{"d_model": 224, "moe_layers": [0, 1, 2, 3, 4, 5, 6, 7, 8, 9, 10], "tie_embeddings": false, "beta1": 0.95}
Below are experts of layer 5 (counted from 0) of a mixture-of-experts language model. Rows are named router (the router's row for the expert), up (a neuron's input weights, with its number) and show model dimensions 112-223. Each number is 500 + 25 x the weight over its row's rms, rounded and kept within 0 to 999. Numbers have three digits each.
Before each expert's rows: a language model's description of what the expert responds to. This comes from a sample of Wikipedia text that the model never trained on.

# expert 2
It responds to: Word-initial one- or two-letter pieces like m, w, o, r, wh in ordinary prose, e.g. w|ebsites, w|ars, d|ormers.
router:524450560509465521530518523494507521508527497479464472484480499530513479504481498491531493525494494472495544435454474500504514546510527512524501552487538500498505485485504508457506501490456489490511469518507461521461491487484477533451498461485506481497485478509508480466494503528504520498516472485485530473503479471445518527472529493501
up0:530535507428492496499503536487501511510512484515459500505504470484516467540495502510463503558501487486492546501531495495472490507489523530544475508486560484520489549491521521529504496510499515503468433503510523515500482464521507558481490507568486494498487490497508450528514502487503509451508536497522483501460523523474492518507537492476
up1:525491535486520495523468531495491555544502497496493529488516476511491473503523464488519494489434443542501527475518490513479494520515520512507512544511487540542495503465484478482530490499490507517515498503496489518498500460466490508490474530492494505497506507504478498470512507468553470531524540533504507469503526526510534554533506486523
up2:525502506492472517514515497524462474492559470503484461465465491527498483486467499487463460511501511503526490500499498530493480510444506539510488528502470512490510464525508511466506486430485518521486490499465500525497484520506475502485513491506469493507490474472512461460524512537497503503490477493503512561490518487516493481541505463518
up3:475477538482471517469514532524504519528527509558462470505564519529540533551487474540459478502477493485515494481519488470442508510490505487507480494546504551492483488554493500503484510472491532504521524492478495460477514478487496507424494495514495475511459505520523488505485495532500518458500504477483505489521513500437502499507490497471
up4:446485519511472510480518492509491491470480480485456485474512520483523538540501471510515468508518501497553511488481483543501433522461477524495466511449551501540510468482487507506501536544482491502512489504475504492465497519461542492517484481507515500477478508519484436506441504488498492492489503507544494506529542464464453460492543556479
up5:525475497465498536497486501477474539545563501484512501478480493468510520516564493496489520509497465535439488498484476487455460520519504516494515544499481485529461539511493517476546562468498488465507486503501508526505526436494539492469526523503552479484470525504491479498482538447483518493516479528464488484461499504496531520506462497488
up6:502490500515478480501499521528555487553483519537494501466484530526559497482496492508480534526495486502541517523481480519509482517495489546535524520499508472505463554491508510470544472504482499453459476513456475497525502488483513511506494498506547507495518447511520479514497471470474523502507522486505529500537453452495494548494524517468
up7:490533503495542523496503497513489529504494512454496497553551519477484525520531497499554520535493500499487521469474493477454492539540538501498493467506529532487464481518518466471486508505506481520499495491486506482463486467510504511495488465496495498561508504508454468505470510516504535449481436524528490472506510519482494509448507496522
up8:493520538489492508535491513495497493491510549475509506480516502519540457519490524451506492515506544466466504469455463520481493491444501501524516493516530495467453487492506513504453532450584479494484536478487504558495514486501498463517510475504479447472502485514443495451471508521483506437494490498530487514492509459487468504544510477517
up9:482479471508453485484536509546492496490530500503489518426463471484515482518517508507504445516496505515519524490492516491528531493523530497513519511500519489495499509514509556517494505501516508502477470503476481477485475470515486515517526457502504487563509481503517512539505509496418493520538448478483490504491470560492474495474488501520
up10:515489507511425478511482497507526505511493549453502498473478511508516514485502532502522497563540541448506526499519510504505450536508515469525534511513504509549444517557535541515470543471505545495484502513463504525468528455526549496450559520529476510495494473528469487540497498516482474493474488517477508497511520516449475486476512481502
up11:498510496503483495507507495505508508508449525482479465490504519447500499459510477488529533505481487571512502505473453533503488518497498487536492481496493482511470507516531509489508467520545510468505460484497559593551529489486531504500523526503493496500500510502503514435494536519500472458455490473490510522535500535472494468488497531435
up12:509531544471509531483500506534528535509523544493501484506487498512511509517506510521517500544487531424514529495512479465452535546518506529486500511495530537468459530513525460462491502499467465470465493533465449496492495498484519504469516527494482474484494534448499458519484497538497473467508446505524473481492516530460506460455488482493
up13:476491544410501504541518494496523525493490537495498476465476533498536519499531499492477478520498512487530530489504526519473456523509525551511508475496477519531510446551531515495524484517497537496493493519493514489468536516488532521507490531515496502477487479509451512463488470514533494439484473517517505493516530506454516521445487525517
up14:487500562478489496481482482519522501499488513522468506529500520509471519503496478502553523542461561447493537488539501495512460539466540516508495515479516516512496457549473475496539481499482489464502504530519491533477504513478526514504506500487492540536526496515469461476490493509539510462479473460520493450537487458483486512478495516474
up15:479479508496464486488540516431417503519510523474522477501542512514536480504503520488476505534461498515495502484493485521455506503536495475536502509509507532521505523553560527474445496509507486557495506517450492529510495487493499518484494506492471508500501497541502497467457454498490495495533465513465488528485567472495508498502490475548
up16:533530522504457489487517504488505514497527507460514487487525468486486530487532479508516546477504503485489513510481534502496482509507515484493476497503483504519459500538525497450516546530527474536476451532485466525507502523541503488495422549516468494519497530494521512540481539448507504446488448520464540511479528430493476484503508513500
up17:497491468487467500499511549460531492491489511508453558492515479505486509529495504490518526511487531496486544493535489500493497512518474534551483495536480512516485443496485489516494488520498516481517519507468518556478452481513463503481497480466493513504478484512529478472520527499492531516513477470510524475458495518434495477476562516458
up18:520507491485460547502512460522478563505550541494483466519498446516494491540493511501479520519428515519464522450483472494490499539504514515495485541528491511463507499494529493465510506519517466475459500531485489529504487480460547501481502444536535484509557525490490490460498488512520521435525470507488550478474525495491526527490499526495
up19:480506496487453553478530472471514527501478501479535563501528521488502476521461511474527514488554513496503530500494479477494484532485486510488502532493537507527465528498525493461503486535490481451461494480508504511487450491544488504460497471531506497496481521505472512484513480504508502552494477528535482501507506522470450488496547523470
up20:534494546477554521471539504524522451551505526493510500482495501456544489510473459525532577517506487507541528501476522501514477485488528547500471523489514481466522511525457549500504517557476515518502499482507502439488518464505505500477544488521481527536522521533490534517525523514514509492552508496510503466518468503491492512502516498509
up21:487476525494513552493532515521515544507488525527503494458498501497524505517487532524458521501525492504538506485491471490495486495514489518499519478515559502550520488496454518477474504499505456513505479483538432437446534479491508498506515475527510503528519501509494504505493458517530496529530524504542537495461473471480543507503508492523
up22:498484541505496464460478487524508501493489514551503455439467482472529521490540519497518521508498526539539506469507533484474485539469473490502475511486490536467520449504505496535528474482502498521508484504488530486539510533485514508506465473504508465516503508484535506499491511522502516498473490470501475464507497477448500540501489518511
up23:530472464473477531507454518511514561515548515459504487522496501519508496547527487484510478489474480465504508513558450493535527481504511536517458547566523504480486484492477498514490497508480504474499475505463479503493501504492487506514487506559471493470496525520516513480508511488492535474492559550457472518534505481485515502487502494494
up24:499488520530502492511473523492474503500525483502524500536537508473560485503517449505484456514563459462509508469480487522525502519504462513495502470495522558498466477541509544482522529531465502502468486492535527491493534464498473534491462505500470547464445482489519519521498459539513464525545514477522517469499510514498521504525506544490
up25:500462511506481521514549499519495512524523481480503460458516508474525473514495478469496471525514529469537513527471525491510540489516517562534513531501495486494490497582501506521504479478483490449471517479483489505488495478524432567498451476517498448482489495480522500500496480522530505496475470487496530501424489481499513465505519500484
up26:506465497456489473535472531463526497478461526472479488483521484507457514516481469468470516479545477449507499493485475443495521507502542501531524457496515515470481533497474490467452482476532471494492487494495496521456502523486469543514517490495489486531499517512502493505517461525467517452524535507471468480497510497495528511521496471524
up27:550464499475503523497509545471475474530478508522490552528551471511507553537464483467512461528506517473515499494489480511458501504490555508521525498487522531530485494497508484518507503570462519528533486512511424476468555542484538505486521528526493519518528517481521501542505500481494497477523470512510472455489511461500493488524491500523
up28:508472576473492475507549514506473475471525505463534525482474496508461525500520458482523504509520470479477501529483475494493455515513515483466527435462516499556487477527479486486533510475546466485540502490491537522503494504482473495460498511520543529468475499535476514496482526495492528503520490509510538518518529496470471526518529519504
up29:499537505514484466513546514494493529453515536506526505499505482502551479549479469489502514501502504529504511440487441494518458522491484466516504497497474482470530499557489501481521493479463525434540479578483469505502501502453518498471500549519508481498487490482526507534449473540533438500517462471521512489491514466490522526513523521508
up30:472507494481481477540508516494489497474541501526489524477477475515501476512516473476508470516525495482501513471496494520501518528493487512497456544472490529484498511469517517482526499474481544468509484534505538477467472497520430512470492471480526505486508494485514475459514546541454483549505474483483493499486464528523498517489503503493
up31:481546527524528484517500469559495537475500505499495500468504516484510492542442504485551530502505447483476534511526480534471538511557507492480489509449522483473485498506486477478514511485490518501486487503501500501479543511468474496492505510481457479504480455479492507489494491480508511440471493477510482484453512463497481512485521487531
up32:518519538474473473463536546495476495520494495504484533489484491504532498513474540499547480509501524510509514469500505517468488497511504509486491515526521504534502499518506517473477477520454531501506480527499528533505485494441521524490540531539499490529502482466540461508473532510471475503528499468496552497495495467457493485483515493507
up33:510479482482470511522479489469504516495487515496506508520527522517464508532458463505491519495483472491485496485499493519504510525539523508510438450511517484494535490531463535517483477530494484492487509465553475503480493506522493492502498448529480532538467528519499471456516514546472505496482531498465479485485513503521485491512544533501
up34:531505519505523529499551495497510505511490530532502525489472489516508459508471503490517529497488504483488531508485477516527543507504493472486508486471489485524494511479531483455480555483463464501504495502474509512510453544510506490445510510530500507523514550512518457546529512504486506481472456482458519446449472505469474528455499467499
up35:483514486468466485478537494519545533532478530481504529481521497505514484546520513464532551519504527475543538503463506498501470465509520504505498485520510470506463484473470519533495475499491494491477497475519455477453527489487472524535543546477481489509453499515466500489517443513487494502510519580498463461525513445523520514523540517482
up36:494562551490500462511494519516531534484521443499515478461524513517536517500496492531525526510526502472479517518486525513510515499471521492497528512509491504522519503504460483523495527504522501484519472458514516480519565435471545514503447515506493522509497475472538479457510511489492531472534501525497513530470482507472513475509539479489
up37:497506476516478496503495558503507530510530497444531550494526485527550486508512482500500526510458528513514536493513495516553485482523539495533458532464481454540467474472511503516482521501489499520528478458482495513492509486481523490482496474506473530560541547498509499474497492524477489491541519501516489525478546522478558496456507481489
up38:532468504446544491490534500492461550486539494477496540512506506510547544485504498499526463487482470457523530447479477464500550502512528498493465498514518519539498508511515496467562482524477514503536492530496469504487514532478486498468516506532493508492475501476491501465482477530465495496532480515499513534511489504526478482520519477508
up39:504488508511497547452503487527505520504496572510505476503485506524499496497498431511513519530486524511443536528475503511526476516479510496496506495487468536533481493499512501521476480510512495515497488503497515527488464482496533504488495453525502512535511522502475447521520513500494491501471467501486523494515522502499493549477542500497
up40:525484519487515472525526507518571516529499494550517529524493487536512490495492483470511496519519490476516510487506527511497542514475493476508488516472516520511541491493471508479521490496482472510511474456497491454542507484474516518410510517507491495556476494515490495523477511503474512526470493522513480462455503483520525506526516466490
up41:509502473515492507474478499534536497499505540481521502470524514506532498471524497509521497553507483527484519458482452496532507496495502501504528499546534468513520513470445530498533495484489512474490478486541497518499519457501506496489444575495515493465502533460482496483485490496513472483518484517537502534496500497501512536492510512481
up42:519457520492508538503495497534499504499538519494517500483516515451471497512527509543492512508554441518520546469467491528479452540526524491492449488495497483549509550518472498488530525463487485499495509488475512492529484519503508465498551501502487490497548554500504493521497467512545539501491496503506470480489502521461513522503493470491
up43:535485507499483484474449529502513545481466530505523519499491508518510536486473540520492501516483503447519494494497554465510519484505492501505425494512554505498484494493494510486522498470529440462451464479467496505486459507525543528505497509568512478480554513479492468478489501534478554508468470481484473513504474515469478508464511503496
up44:487451545493514494478506508472491480538521500507482502499483459516475520488490441498484522512538505504502508473519490485488500471507539457516465535488520519478451491514513508481496515486441487531491472497450460490461529508497464529480499487499520522479485513493458487531527442518536551478507524491491514467495511489498516495485480552494
up45:507499474483501487534503509484530552513496527446510557500503495468521475511485496485519468484486516507554540523531513499503544527495484551490504539506506536494491478483443494500503550476515516499492515522445503445493530481476485489513509557484505509467506496507469530516521486486509527477513461518460501482520503544495507467472507499546
up46:503509481472478481525526497549503509491447486456514513450501523495517488490520434508467476488472495553489561494489499474459485511517541480501481508556518515484446454499496536491505489461515486511481497512510488501478489479503480494483470502468531483525514472552493502454472507530466518514494521489473491476555500528478491512514493531495
up47:559496515448487530452501480506466485517538530498511478531462525490485499498477481514525506545479538485509481472495488498516502501482510493503511512493476474516534494500477522478549557503505492506503482549474520523560491476499490469475552460510503523535497504498491471481467555495460517520461493490512530504502476479496468558486507512528
up48:433503539503504485520493486523508523501516501499513474476458454502482449479538501486536488522534509447523540515486516502460451534477509476511487487543493502544487517471510503469476519523507474479533475484458497469485513429470534500483523512519508508502518489453467463460511490490499552478511517497520538508532542503470537493491505467474
up49:500542503501529459535514517497493547462496491492489525486525510510527492526525481488474507494500490483491514515511478449497531498548505484473491471507521529538482469491462521455496520483532469474499480515493516538514485538500506491470482523511496484536504470476511487509499458528492505523515511505507470481489503463465473499489460486499
up50:576506518424518503489491511548499493508495532459533483524506468505492520476480534476462496516515525492495514488469488483486532513496566513514449515528529481532495481518448464501497505484460535501497518534512457508502505524560499526479507489527488473499500509512457481466497463459509514477446488524493523436441511513447490490476513507517
up51:499493529482466475510478523502499520494554468454472534484535485467536476541510508487521543563494505477494539498512493502475486482496522502528492483509497527519494514529475516507478524498521477467488452491467502500528496464483496538453515517496520516473498474477508433466502495472508500447467523525501489508454527494452474486482500508486
up52:505507527491472531490471484509518459513513515510491523446461516470525499483510496503460446534546466503534501484562495455500493492414485484513457514520519516472450498498457522497524479494512564454546493472474474502479505463518497483468510481512505515474479516545498500501513510500529494502472471510495508507518497513509502486500509522520
up53:485441529501513531500490504528458512500513523497474483515473493537542533517489491513525487506459514475475558467491469475445536486494501501528435507473530521448511484483530540470502501460475484480479484556465514499467517497483494524506522497488527513525465529477515521511496491514518532492505452473478538488479443504485511497484481534527
up54:515527528445484506480482537456497531486519494473502559467506458449499468515494486497470505510495519493494542544549487462466480523517537547518516476516527497477465508516475513523526498495533496480474431475515490497521509503491473502481467526520511534540496493480514456483506538505518517498495493529493518495473513489467497499484504460471
up55:473531483479479520498494497482514498502493510477493463505467489473514504470544509551474501506432486452478523460497499481510482540451501542528449552479531486466484475502515507494551474461479480508536495528525513531515501496526496495480535519495508479531527497502511507474506461511510535495481471510508528472507529528489526540513505526498
up56:525524490479471514488503507469522504519458513531482508507485463515481508538456433487498468492505492513530505523486477499476509492484488519536466498479492506514503501486465527491521466523496526483503471532525496506464535538482447485495550548519510479513467490462492481452484511501526499516519474485454486521501491459494518479456567491490
up57:505542496468472526481449521469496502465502489499480514514507486479442490466468476469481478490505509474490495509474505512506434517521471550495518491476482528549462500518514490536496477533570473502512455475489527521495515497521465492456501467494468489490495446482468455453502517519514537509534480488479498504474527480478531469497545494499
up58:525475485462458500548517550464497491531489491527507524489499492527471506501507475456518508490518535484512506489541509517510489510479511511529478497500469492460475548469448489519508485451469508517513490476519493485529450465501484501466506501462477493514490522529522471451511505470520493498528491532505520469513432498495493509507477500464
up59:478502508519497465519516514549423465496514503527498506499516492484537510559497475500522502510497477539512501487509509514501480532546515549497448541508521485497532491478449513491523484493467508489488482516496454465491462480491567546517463522525457491521499538504536496486521480496516512515518450510512509486526497478511520544472524527494
up60:477520485503502535513481518518503521488522510466515497522471484486512493509508483490503492489577561502474525489511461474508514556559538468540486469525548477491534543509497480484473503484521511505510460508480516526508549455449568511497487465498474455495488528495455493507526479504449503505441503477494459522501527453458477517528478503457
up61:476494479424516541530492522523490477529514492499518496476516452517461485511504468485503531522513492478501524482434471455460495530539497542510527509528581504468514526481522520481503465482501473448484515485480502491452509556465512530489459532504468520513548527500505497488453496555492457494503483514511509484498453487495503485538533504514
up62:480467539503457484508498487454495511462475448491499490516506495459495463483475510467492496496473498516485516520520525527493445479474495503479524515486528503565474503496512509495492522541529527492521492497528527486484502478485474504474453484502524497488496489520502505509500495560506522498467487504481463521506456527540523481502505531518
up63:487462522500466503515515497527495534494500513502508524486490473506590503477522483521484499541467503507548488474518502507502517520559480489501465482494492516493497446523529534539516526528501472511467501516514496500476555525473490513494522483459498490501532505563492518490493499582523530480471478504489440481497437488482543507529520519543
up64:503479492547451459503499516518548507534533510462507522471527537523546469503551480495492458510451517510480509513507496518533488531514499485529480466481489498492476526468488503500561513493535502507496488497547517530532525408482498485486487537471498519506503521503512506508464493443484510537564511509479467467513514512488531525522483479466
up65:489539510485498516536526539502478528546486495474444494452496506481527501487515484513502471487460534565561528479473535476492508499558509498476507537486498485550508491567477486490525487519492473501480507566493488459476535464482498495473439539516511475527524458490497527484474462504500495517537495481478528510548510482518534523490509491516
up66:486488440489485503533465482464539516513524482498509509441472533499547479485494450483525471509533511494553516444486470529517494507507505526511517486522532476498488458521475505492487483520493497504472524520488480477487531495485491514455533498520480521552490468516498496519545460488501476478540487492489512489503515429461531478480520522515
up67:482509469494456492513509541514503486501486524495494516531529498518491517540528505500490525496510497478505506515525490494472521511530539502514474502466536477503512476509492519554443477515478477500498502489508486455521495505504481471516514435534490498497512517495526459451507500498477499504517465491517498497489511555490554470459523523482
up68:526500511489514537462491506516475494474545531511505511481475482478497470494517508513495523506478523529460510493504497496465498508514511451490482543504506464507543455547459502472495492498509521524474491585488469488529481483471550515483502557488487501571518505492494478452486515542492462487476503542517474518506489493482508513520543504499
up69:539507503514464504523505552509488485534529459493524540494482461524493476484530501453529528497502517488451535507468519523523480459510524559510462470512502508462514507454490517490522516488468485479522483488508484502499475465505478511480525487492498513469493560526523489499503477470527513508542493531492485496514467506495545535537470458459
up70:542487524490501527517456485511480544557518542494473493502471502500489504490469510513494524489504527479514514476526509481497531526525500507538502520556509501520512511530470495435520479488508508509545471551475514497537463521511505501502513521504471504475503443530535504486499476471466519467511516482409481489519463457502511487517522487489
up71:512474506515472488482506466486491505445519530507495496495551504488481553475474476477441515497556542524528513518489465496489504467502500475517426503498489444509519499476479515524549516504514468490488468494519518485499493488492460466501481492517541506561487506472517481491502527490539522480519483469502490500526495494445463489428519549456
up72:485496517505481525489539512466477537534488539458470523473480533505559483508506479472496558531508570469525524517472523527507464555521494511544563506448531534510484520490518514510557485498513491463523459492468530487494484488493508544501495501497536475491525480517495468516514471511487488476491487483509507515525471502488505508458498490511
up73:501546519452501461498473483508433517496511472483475485519461442501496517505484484476476485516538502511506492473515512478463507486519487479511483496509511515522527470536514527492466522475527517525476495554476488517511524516514509530412499549529451490468539485527482479489501506499482485452514487470465484537491523471494514543544511500515
up74:519487488490447542456478472525496518490504503509536476512495448485492505487467497521536562522532526532548532463486475520504464507457520501483469504477474520508522489538495503494515481496505496501505457538489484457506520441454506468536504505513476481537493534493508495541502479530517523475470523486507501549511496535482513519440550504489
up75:542514537500504539532494486493491525517513486517510501471497496512550487508476479490486466487527529519538511538498482482492524547528539460494516521459557514534523498476468519492505485507506471474518480480463491521445532493460499513477445493502507462523467458480515517500488510539517481503545484470507536522505526449520473476476493502470
up76:497491500485511556482490517496480497549507475518509494505475490495460535476494492466530492505487516441480495498476488486496529524530551573543491490484512503445500492497541502494572515495492518489522496514516510457489475497493481512496501490468502528518448544513534497467478515523498506489513494555466494512528454530490561509507495440477
up77:481475545506525492519503495466473522508543512539526470497489520533524505482482478534512470503488483460474507490475486510496517518490502536512535508512505528510499494518495506464548523495527529514466465457536455467523500473471483542450479482537551506463482480456521450521482527498529535497531468508489480516472519504512530486476513487546
up78:508502529493513496498493506527517468466491505479511525510458499482509491522500481528486527528525532519509548505474523522555514511506528499500479506497491475468522500503505526494535476545495457475472473530492494451467489450533467497490464466502511549529500489518481497532517520522484482502522510519491522517522494531471486499479570485448
up79:500436491424488481487541523483448477514525503475477487523508500514539539503517476464510499508492493465541506454509504500481494518564515500511480528506527507524475489511469497523470505508481480474511494539485481499473507495512428483470487531514496446485521510519523519492535453532489536501469474502490471489488510466504480512483533512521
up80:465499515515494524527510529467532542489489468488491490485535462494507460509487482488514507551513526452509506499509506542530489478501519534573518502466553519500500528481503522515497535475541492495500483458501501507464507501500474505547500466458502481470499509494483520516521451531540552490483441502500496532477493452505518527490541476517
up81:462512520497467500486492503541491505506501501500514468467541491532481462554491485479519504487501499452488493478524532532535512479536571473514501479527493498523473469491499528512462473507509472491518476485522491544483536436482517502465432518523492517508494475490487478458516503509477494506512508534490488531476523517490550542479507460507
up82:546501526459499482500463502450472489523492526455500502523484525486436498488438519518466467512489478513507500533505494457490481513501531519487481565501479488525490499540520509526501509485486486482492508541480484511536532550509485484522483512493444498547527546471484485475501518513518518493488509504497496502515527466491459491470540482488
up83:498482530489468519531520537518490506520483524539509476471506498502535507480499498476524469503506522517483537486505532497452492523463547552513478549448488497484513545491485506501472498536453516498502484526531507495468455492506457473495527511462520470492493507559509479470462488528555519501508457483468514516472472533446533524484532503485
up84:537514489500474477502525525449497484514492544519480511451521477448518547489490456468482543486509478529486518477517495450532488508487515459503444473509531514469520485514489529538531482509518543481533483481504471562499454489493487489493507550505508492541492467527543459491515522471510489477510530506490475503519490539484527497490511532478
up85:484556544415483496520457509531482460496493513450471545517457526474509483498481507485497499545488484534539537538472510492482490464484493523495456495493503506526483465527512493484493484510503532489483510509478515498471516504508528523505512500508495484471563504505463480483528520515498508459505490498528496491492476523468521534434507538459
up86:522481508483461504501503509486503493525503530508473491502473501500515468506511492465524475502495516495528521488544505464464530545440514545515507541507505481483498486503518496481508529484480530490501478539446486512496523489470495535479512510507529494551513464482512453437455477509523570494543479481510529461489511473458534554459513515507
up87:526453514487502559470516510464505516519537483528518532474463469444479501488473529488496535510479564490488497523452500459500482526476478444478499485489460480487472522503523496463520503520516454489526498531532496546495509471502477477480532505502491505525482500518494463469492528509487520494528487519501536499514476500472538465541504505459
up88:498493477470503469501524532480496493488470523481487476449550486499494483504497536482460497501496521463514506495521549531425465509507491510541520503517552500500525482510483540512498505516534518468510526479462466468471528493491509512480500498507520489501495482479502472482509481481465496497510495490490534533499496453496473464516513512489
up89:514505546476541506469494490475478448480499488526537532540504469487528517517565484452505508538513526524470479486474472455482490474436526546508504516483514486475503523484530514459521504490474460458477472535495495517489508519473469494496484448501505509534519541484499466496498475458546478544527520545461432484531478492500487486505511495538
up90:469479529503472502484503528525486505482500500487522491469519557492514476481489474465502499527522531482539540498501550517524514507545508508505450526475527536552501525505499520541499502510492529462522509473500485468496506495544428518513440499491493482473544509535501497549468487510476466511482482457507500518497514494476473479477510552489
up91:499542508499475539483493508473487514466454498509499492457479511516528505498521516471505486525516496518540519584482457443503494533484485541515512495478491475477505515465489478463506504541489475487490477442460522511467478485500519478504488472507510471474475523487555433486563536491464546480530516495535494508476476480475470490476516490502
up92:531489517520457502482506516501532531541503495521526559496508499526488539486507487498535498486507536499446520505480547499501496505520502520525454470537495484484522508496512511497546502470497493540453441516529471525459503472523481461496518490452522506485479487547515475507496513501525507529489497510484494530516483502431519523513506460433
up93:530498533476524492493521494485530548523494522486514506507440504495578481526475483488528511507471517483530522502485486482492514518524522497528490509459504502467529510501535514442536508553470504482514503555477463520467519523487481487527479487481507524517510476485480458565494500544464515495469470486480511483482524485499465540474505485489
up94:496514512537473507519498499536499510483522488526475527477498491476532461536513527505556511487524476481484492486535514505467522519463491475556528505497552492463524501484495489508489452460490543498498475468501473453519499471514455502505504499470475531435500467509469482487503475507509520477494484512489479449517467503500531474500499517510
up95:503546482498507466480544498521515501507548521520478502508463512528541498494494501497508507513514553499524518495481503491503534518464510526532486526484520464467545530505508510502547526466484499502497464488475473488512524495476544519482466466483511491497481504462489474495477532517490444491462496511437549540538440470485467492470523474459